From a checkpoint of a small mixture-of-experts model trained on Wikipedia: 87M parameters, 128 experts in each of 12 layers.
Below are experts of layer 5 (counted from 0) of a mixture-of-experts language model. Rows are named down (a neuron's output weights, with its number) and show model dimensions 0-255. Each number is 128 + 32 x the weight over its row's rms, rounded and kept within 0 to 255.
Before each expert's rows: a language model's description of what the expert responds to. This comes from a sample of Wikipedia text that the model never trained on.

# expert 34
Clause-introducing words. That, how, when, because and similar words opening reported clauses after verbs like warns, learns, finds out, mostly in plot summaries.
down0 [ 99 125 106 175  97 150 204 168 122 138 165  95  97 118 130 151 107 141 102 145 106 170 127 120 156 121 174 134 184 147 190 155 122 114 158 118 138 106  79 165 112 126 155  89 115 173 183 156 177 121  96  84  96 143 140 120  94 147 145 181 180 138 110 128 214 100 100 123  92  71 102 130 133 148  96  82 181 169 188 148 127 133 113  98 145 138 122 149 163 116 135 113  50  87 158 154 144 101 164 114  94 111 193 101 182  88 116  87 155 130 102 138 122 101 167 105 127 170 112 110 158 118 129  91 104 201  97 110 131 136 127 151  86 124 205 131  85  71 102 145 136 144 141 149 154  96  51 144 104 148 143 138 149 136 118 146  83  74 137 102 110 135 183  84  96 102 167 121  82 144 150 115 152  40 110 161  69 129 166 133 102 135 147 106 133 118 186 140 102 108  88 184 131 128 107 118 139 120 119 110 117 149 136 105  75 149 151 138 115 121 167 156 149 161 154 114 154 100 147 119 156  63 139  74 118 146 106 163 117 106 160 156  97 168 137  72 195 151  72 154  72  91 116 149 194 127 145 128 103 182 156  51 181 143 128 124]

# expert 35
Colons and list connectors. Colons after field labels in infobox-style lists (Thesis:, Medium:), plus of, in, including, include, and opening brackets.
down1 [122 121 133 132 139 101 157 119 125 188 153  56 117 133  82 124 148 142 131 126 111 182 184 101 119 137 134 152  80  70 133 131 130 126  76 140 148 131 170 182  80  75 167 156 113 108  63  78  98 110 187 136 107 187  91 155  97 112 173 132 108  99 131 135 131 164 174  47 144 136 169 113 117 196 178  92  95  98  91 108 147 127 141 172  99 155 144 145 129 136 175 152 120 144 125 147 134  56 164  93 122 131 195 146 155 141 163  99 115 134 122 179 117 109 198  63  73  84 127 188 115  67 140 123 116 140 134 101 107  77  69 102 151  91  47 144  70 140 127 163 119 125 119 151 138 175 144 165 128 137 112 118 138 123 132  84 193 131 134 167  94 169 135 101 151 116 143 129 103 145 164 163 158 118 136 113 157 189 131  97 123 132  73 116  91  86 155 139 146 177 146 130  85 104 137  95 142 171 106  97 151 129 144 132 127 139 127 124 178 112 126 127 148 126 146  77 145 117 128 124 134 120 182 100  92  89  79  87 100 145 166  84 176  61  37  70 178 133 186 136 139 130  84 112 114  74 113 106 120 115 142 172 120 111 150 121]

# expert 44
Clause-opening function words. Words starting a clause after a period, comma or but, such as there, which, when, that, However, plus sentence-final periods.
down0 [113 111 159 151 141 156 110 132 171 182 138 172 117 153 100 151  82 117 144 124 166 115 129 165 128 161 142  86 105 139  91 135 132 168 115 110 151 141 177 196 150 118 140 190 115 100 110 105 101 110 157 176 146 125  99 115 125 120 136 151 112  92 132 136 153 195 151  99 163 152 155  90  96 108 170 136  73 207 123 150 118 127 146 122 136 111 161  73 130 131 140  90 134 113  75 158 126 115  82 171 176 150 101 114 147 109 106 157 134 127 170 158 141  81 122 120 129 100 102 175  51  99 135 137  95  87 154 128  75 155 134 111 110 169  30 161 178 142 151 124 107 166  85  81 103 103  94 116 106  95 125 120  81 106 122 107 120 181 132 114 126  74  67 130  81 124 106 165 124  86 135 122 165  99 156 101 173 135 154  93  95 124  99  78  59 172 178 191 151 153 111 163 165 159  79 112 133 183 116 138 122  75 122 140 149 169  97 149 161 150  69  37 134  91 127 171 100 120 138 146 174  79 184 149 139 166 100 146 154 175 132 181 150 118  73 113 123 107  79 100 120 187 118 131 125 144 123 166 141 144 148 136 123 233 103 157]

# expert 23
French, Catholic, European names. Tokens in French, Roman Catholic and European-history contexts, such as Paris, Saint, Roman, Jean, Père Lachaise, plus commas and pipes there.
down0 [ 90 128 120 169 118 109 174 119 124 115 126 154 102 193  64 122 181 119 141  76 117 116  83 133  86  68 161 168 132 142 184 147  44 188 100 148  68  86 150 127 144 118 130  72 139  97 187 156 119 131 133 138 138 166 155 116 115  72 147 108 151 117 178 155 117 158  71 156 136 108 165 103 111 215 159 120 138 124 213 136 136 202  74  94 120  51 102 143  65 104  65 134 106  82 109 115 127  90 126 109 102 135 113  68 156 126 107 157 182 134 104 125 137 126 162 135 154 104 135 125 161  94 163 116 129  76 128 118 148 158 197 123 165 124  92 100 162 115 128 119 130 121  83 154 132 124 158 109 122 119 112 102  96  94 131  81 125 159 123 128 137  88 162 150  61 173 115 170 142 118 150 194 163 130 135 191 103 123 150 120 121  95 155 146 126 142 163 230 136 132 156  80 164 174 118 130 159  81 135 127 129 119  99 107 152 111  77 127 116 127 159  90 113 124 183 163 165  65 140 119 139 122 124 133 116 147 149 171 135 117 152 136  74  64 105 194 149 104 111 117 122 119  68  92 100 123 169 145 134 139 146 122 117 153 163  78]

# expert 53
Episodes, editions, ordinal counts. Media and ranking nouns after numbers or ordinals, such as 1 episode, four acts, three volumes, 2nd place, debut album.
down0 [145  66 123 199 110 103  97 126 125 142 171 129  54  55 181 129 104  91 173 149  86 150 122 132 140 106  99 114  77 102  88 158 139 118 114 122  68 149 135 129 171  56 136 142 142  73 130 155  64 116 185 138 141 116 149 179 123 134 141 136  85 103 155 139 168 137 145  72 157 130  89  70 117  98 108 141 113 118 112 134 156 176 131 148 126  83 141  96 113  93  94  94 140 144 195  86 127 161 135 131 118 123 162 111 183 138  78 202 149 118 123 119 170 111 186 124  63 132 140 135 115 158 129 153 108 105 150 170  94 122  83 158 180 137 115 126  93 116 177 142 121  72 135  92  42 104 137 139 106 140 133 108 106 119 178  92 120 165 170 147 127 132 133 204 131 123  70 162 104 118 123  86 149 145 135 112  97 128  80 144 149 173 100 115 134 109  94 174 162 127 139 155 163  89 171 132  70 148 140 162  98 106  86 145 160 139  37 127 127  99 136 122 134 197 143 161  66 149 107  83  83 139  99  86 123 101 143 111  68 180 121 105 163 203 124 120 104  88  96  70 133 144 117 172 163 129 144 143 140 119  87 168 105 138 141  93]

# expert 51
Series, scores, awards. Episode, Series, Award and Championship words, score dashes and slashes between numbers, and numeric table cells in sports and media lists.
down0 [137 159 131  93 126 116  89 125 140 154 151 116 144  75 163 152 131 182 114 150 201 168  91 165 107 135 105 172 147 126 129  94  71  90 145  89 153 119 147 107 184 188 142  97 164  92 112 134 175 186 183  68 158 178  88 120 122 110 110 104 136 116 109 121 149  96 135  78  92 145 109 123 184 113 135 123 172  89 150 151  83 223  84 123 117 178 126 122 144 115  94  63 151 175 118 136 112 153 131 161 115 111 171 147 228 135 177 112 164 162  73 139 150 168 134 156  74 105 105  86  71 149 150 172 100 152  77 109 144 116 220  95 125 124 116 106 174 173  83 159  92 152 110 104 155  79 110 133 133 130 127 169 128 144 123 175 174 118 157 117 122 120  95 106 195 101 180 147  85 121 135  99  57 111 114 150 123 188 117 115  96 169 123 136  74 118 124 105 124 170 175 113  90 171 140 123 108 186  78 100 169 118 178 108 135 122 135 120 107  87 108 109 106 103 128  77 145 108 165 150 124  93 139 112  99 143 128 142 109 116 117 104 166  90 157  50 156 143  87 124 131  89  90 129 137 115 113 141 139 122 136 128 175 133 182 102]

# expert 17
Name endings, table bars. Endings of Romance, Slavic and other foreign names (lio, ia, rina, lo) in name lists, plus the pipe closing table cells.
down0 [145 153 147 191 138 133 164  70  99 119 124 117 123 155 143 144  74 124  84  87 140 137 116 111 145 117 156  43 169 123 105 120 139  67 174  98 117 173 154 131 110  52  99 170 159 108 153 117 113 138 132  66 160 149 136  99 115  79 185 119 138  80 171  88 118 137 134 121  83 125 165 136  75 182 156 151 150 136  87 144 155 149 154 202 182 193 106 175 181 146 127 154 122 154 158 112 124 166 136 120 104  75 116 160 120 165 143  47  99 220 122 167 142 140  82 101 166 157 181 126 125 110 153 173 141  56 149 124 137 164 134 107 169 173 116 183 167 140 141 109 150 108 140  89  95 121 100 146 147 170 147 142  98  79 138 148 112 119 179  69 168  76  88 160  90 139 130  86 130  94 124 113 121 120 209 127 131  97 126 136 191 202 116 138 152 144 124  84 148 124 190  98 130 110 186 132 115 153  91 100 144 132 187 156  96 127 134 138 114 169 108 117 100 176 124 161 166 116 130  80 127 147  81  98 118 147 127 118 146 105 120  86 142 163 148 132 110 117 149 168 109 183 138 143 112 113 123 133 126 104 124  71 184 132 149  71]

# expert 50
Music and climate tables. Pipes, quotes and dashes in discography and episode tables, and the (° unit opener in climate tables, as in Record high °C (°F).
down0 [180 167  93  98  89 153 159 142 163 142  56 167 129 112  92 149 157 115 110 128 121 131  78 135  85 124  78 133 134 133 136  72 147 159  94  94  96 188 155 146 120 100 152 112 130 181 129 135  94 150  91 230 161 191  89 124 100 110 166 138 139 137 128 139 179 102 174  92 149 140  91 132 184 132 123 133 168 102 193  74  98 167 149 136 108 133 127 115 141 121  97  79 148 157  99  78  58 151 116 117 142 154 125 143 189 158 134 197 124 157 162 140 133  88 105 179 158 136 143 113  98 147 134 125 177 132 186 124 178  99 164 130 178 130 111 125 164  74 167 122  80 190 116 126 138  99 149  70 153  98 133 127 176 194 117 140 123 111 145 115 143 102  79 147  74 107  81  99  88 164 130 145 151 147 159 170  91 120 142 133 137 169 159  81 125 138  72 121  89 136 140 120 170 116  93  89 103 149 146 113 102  82 147 145 151 172  27 122 192 146 119 156 118 116 153 126 116 126 165 140  84 128 106 110 101 111 143 205 165 111 157 115 148  67 166 151 119 171 159 120  83 141 103 181 145 155 145 113 109 126 101  93  83 109 106  74]

# expert 42
Common modifiers and front. Determiners and common adjectives or nouns after a or the, such as this, local, public, main, and especially front in front of and frontman.
down0 [135 135 113 163 145 174 105 118 159 122  74  94 105 143 122 122 158 144 102 145 170  79 106  91 160 181 116 129  99  84 167 143 200 111 163 204 101 163 134 123  72 100 155 132 117 162  74 172 101 164 105 158 125  88 147  59 128 149 135 148 186  79 148 105 208 113 140 135 115  98 143 109 111 103  86 135 173 118 196 167 164 189  90 111  88 155 168 156 194 110 115 129 118 166 105 107 144 129 113  99 152 207 118 164  98 112 137 149 110 164 130 110  69  66 219  89  88  97 118  62 146 123 152 156 123 136  84  92 149 151 140 172 216 123 104 142  86 145 108 120 130 152  55 122 175 159  99  99 128  82 131 138 128 130 138 151 104 121 153 104  74 109 172 135  79 108  83 131 158 146  87 141 121 145 144 156 163 148  96 144 182 157  78 100 129 111 114 152 125 155 151  91 117 135  89 124 177 117 152  65 110 132 150 130  91 109 134 108  92 184 110  69 195 144 149 118 118  97 166 135 126 117 146 106 176 126 105 127  49  68 114 124 126 114 124 125 112 169 104 135 100 141 149 145 136 103 160 122 160 108 168 132 136  85 134 112]

# expert 25
Of and election tables. The preposition of, the end in "end of", and numbers or pipes in election and poll result tables.
down0 [112 130 142 102 129 150 150 123 116 146 117 100  97 136 133 130  63 129  79  98 136 110  55 106 138 121 149  96 144  99 147 138 115 104 135  92 123 128  92 173 116  97 147 117 130 149  93 159  80 113 143 127 143  70 161 173 147 187 119 105 127 110  98 123 134 128  77 149 109 112 123 145  43 115 104 139 115 139 117  79 151 161  51 132 110 127 126 125  87 175 129  98 157 127 110 120 142 158 148 111 139 149 146 167  88 117 114 161  82 120 168  62 106 139 185  96 126 100  95 145  81 131 121 117  72  68 106 109 140 117 101 199 153 113 133 110 139 148 150 101 132 148 115 157 122 110 161 164 149 180 116 197 133 177  66  71 160 165  99 179 159 198  98 100 183  89 132 129 147  65  72 118 104 138 161  87 154 130 178 149 134 151  93 117 146 142 151  75  86  72 109 127 190  87 131 209 137  82 132 129 164  58  66 128  95 147 135 140 171 153 117 110 156 107 138 157 114 104 137  85 114 122 119 147 139  95 156 113 145 134 146 128 150 115  98  53 122 117 105 122 145 142  97  24 142  64  94 151 151 122 113 179  71  44 185 145]

# expert 57
Career and chart nouns. Nouns after first, Best, National or his in sports and music careers, such as debut, Albums, Cup, Award, stage, season.
down0 [153 149 133  75  72 159 142 100 114 163 137 116 142  88 176 123 157 115  48 160  98 114 135  68 159 152 116 202 153  71 136  81 112 137 178 168 155 105 164  91 132 117 188 127 166  95 108 131 167  94 146 191 105 160 116  82  83  97 101 133 156 192  62 142 159 107 150  96 121 212 145 165 102 164 152 163 156  88 182  81  74 100 155 103  90 131 120 147 136  91 108 195  96 143 124 118 146 128  78 145 179  92 206  94  98 117 136 141 154 121 108 119 135 146  92 153 192 177 155 154 129 155 116  88 171 133 106 110 140 147 144 159 159 135 143 122 185 128 141 115 168  91  66 137 136 112  92 140 138 159 121 112 106 125  63 121  86 152  81 111 146 109 127 150 141 120 125  72 106 188 103 123 117 116  93 163 174  40 135 167 102 123 128 128 127  69 165 116 152 172  83 130 134  95 117 173  80 119 175 119  98  70 147 151 138 114 154  86 103 143  75 171 162 175 147 109 131 150 147 141 133 144 136 135 121 146 133 154 137 135 108 197 135 112 124 146 125  80 116 115 103  85 151 121 121 122  98  84  73 148  86  92 157 112 178 130]

# expert 1
Biographical occupation nouns. Occupation words ending a biography's opening sentence after born dates, such as footballer, politician, actress, curler; also stray table cells.
down0 [181 139 125 146 135 107  95 116 146 164 182 158 160  82 103 121  88 115 185 153 103 125 142 156 119 113 110 110 182  77 144 137  74 102 107 147 135 129 101 136 142 115 104 139 124 108 130 111 133  90  93 152 118 139 136  91  94 136 120 130 168 169 155 126 201 118 143 115  88 106 194 162 139 128 107 128 126  95 162  94 106 154 126 115  90  84 110 144 129 121  85  99 135 189 160 106  89 146 128 132 124 128 213 121 147 111 139 126 145 111 147  98 142 149  60  99 132 129 144 121 144 172 123 143  83 163 101 138 108 133 111 114 150 145 106 194  88 113 140 122 153 135 135 141 105 135 145 141 106 123 163 145  92 150 148  88  67 172 179 114 131 127 114 131 148 114  92 135 139  85 103 114  97 117  96 122 108  91 172  61 144 196 170  14 196 101 171 147 166  83 151  92 127  84 120 126  93 163 134 135 146 101  89  95  98 142  80 112 163 121 147  99 134 177 120 102 161 109 140  66 228 133 153 162 133  97 184 154 110 178 213 112 131  88 118 143 158 175 136 155 250 158 133  95 153 122 145 112 118 200 115 180  84 145 159  68]

# expert 37
Verbs and plot nouns. Reporting verbs and content words in narrative or plot text, such as said, announced, media, fire, down, booked.
down0 [141 138 130 121  88 107 111 155 179 169 110 115 118 101 107 140 137 104 124  71 199 129 175 134 146 134  98 114 144 118 146 131 144 129 125 146 129  96  90 158 133 180 132 134  92 137 160 150 115 123 121 126 137 160 134 179 125 127 111 136 127 168 111 127 163  85 100 145 151 174 174 139 125 148  57 111  63 125 113  98 132  99  88 174 116 109 150 107 191  57  81 170 138 102  95 105 120 134  81  79 146 157  65 105  95 142 140 116 134 188 174 155  90  83 139 112 100 109 103 138  83 105 145 138 117  80  77 152 126 125 151 137 174 136 135 135 155 108 116 154 138 103 124  75 102 129  82 100 189 132 100  99 216 186 114 201 121 167 214 166 135  98 162 121 134  94 109 101 110  65 130 109 101 155 163 123 132 143 149 129 107 115  58 111 127 184 172 122 119  86 127 124  95  97 147  45 138 118 169 178  86 116 151  85  96 113 237  61 179 103 175 207 110 157 136 121 142 148 130  98 150  89 162 124 127 126 108 162 159 114  94  98 137  87 158  69 156 127 105 119 150 186 133 132 122 106 178 109 130 145 168 124 100  80  87 112]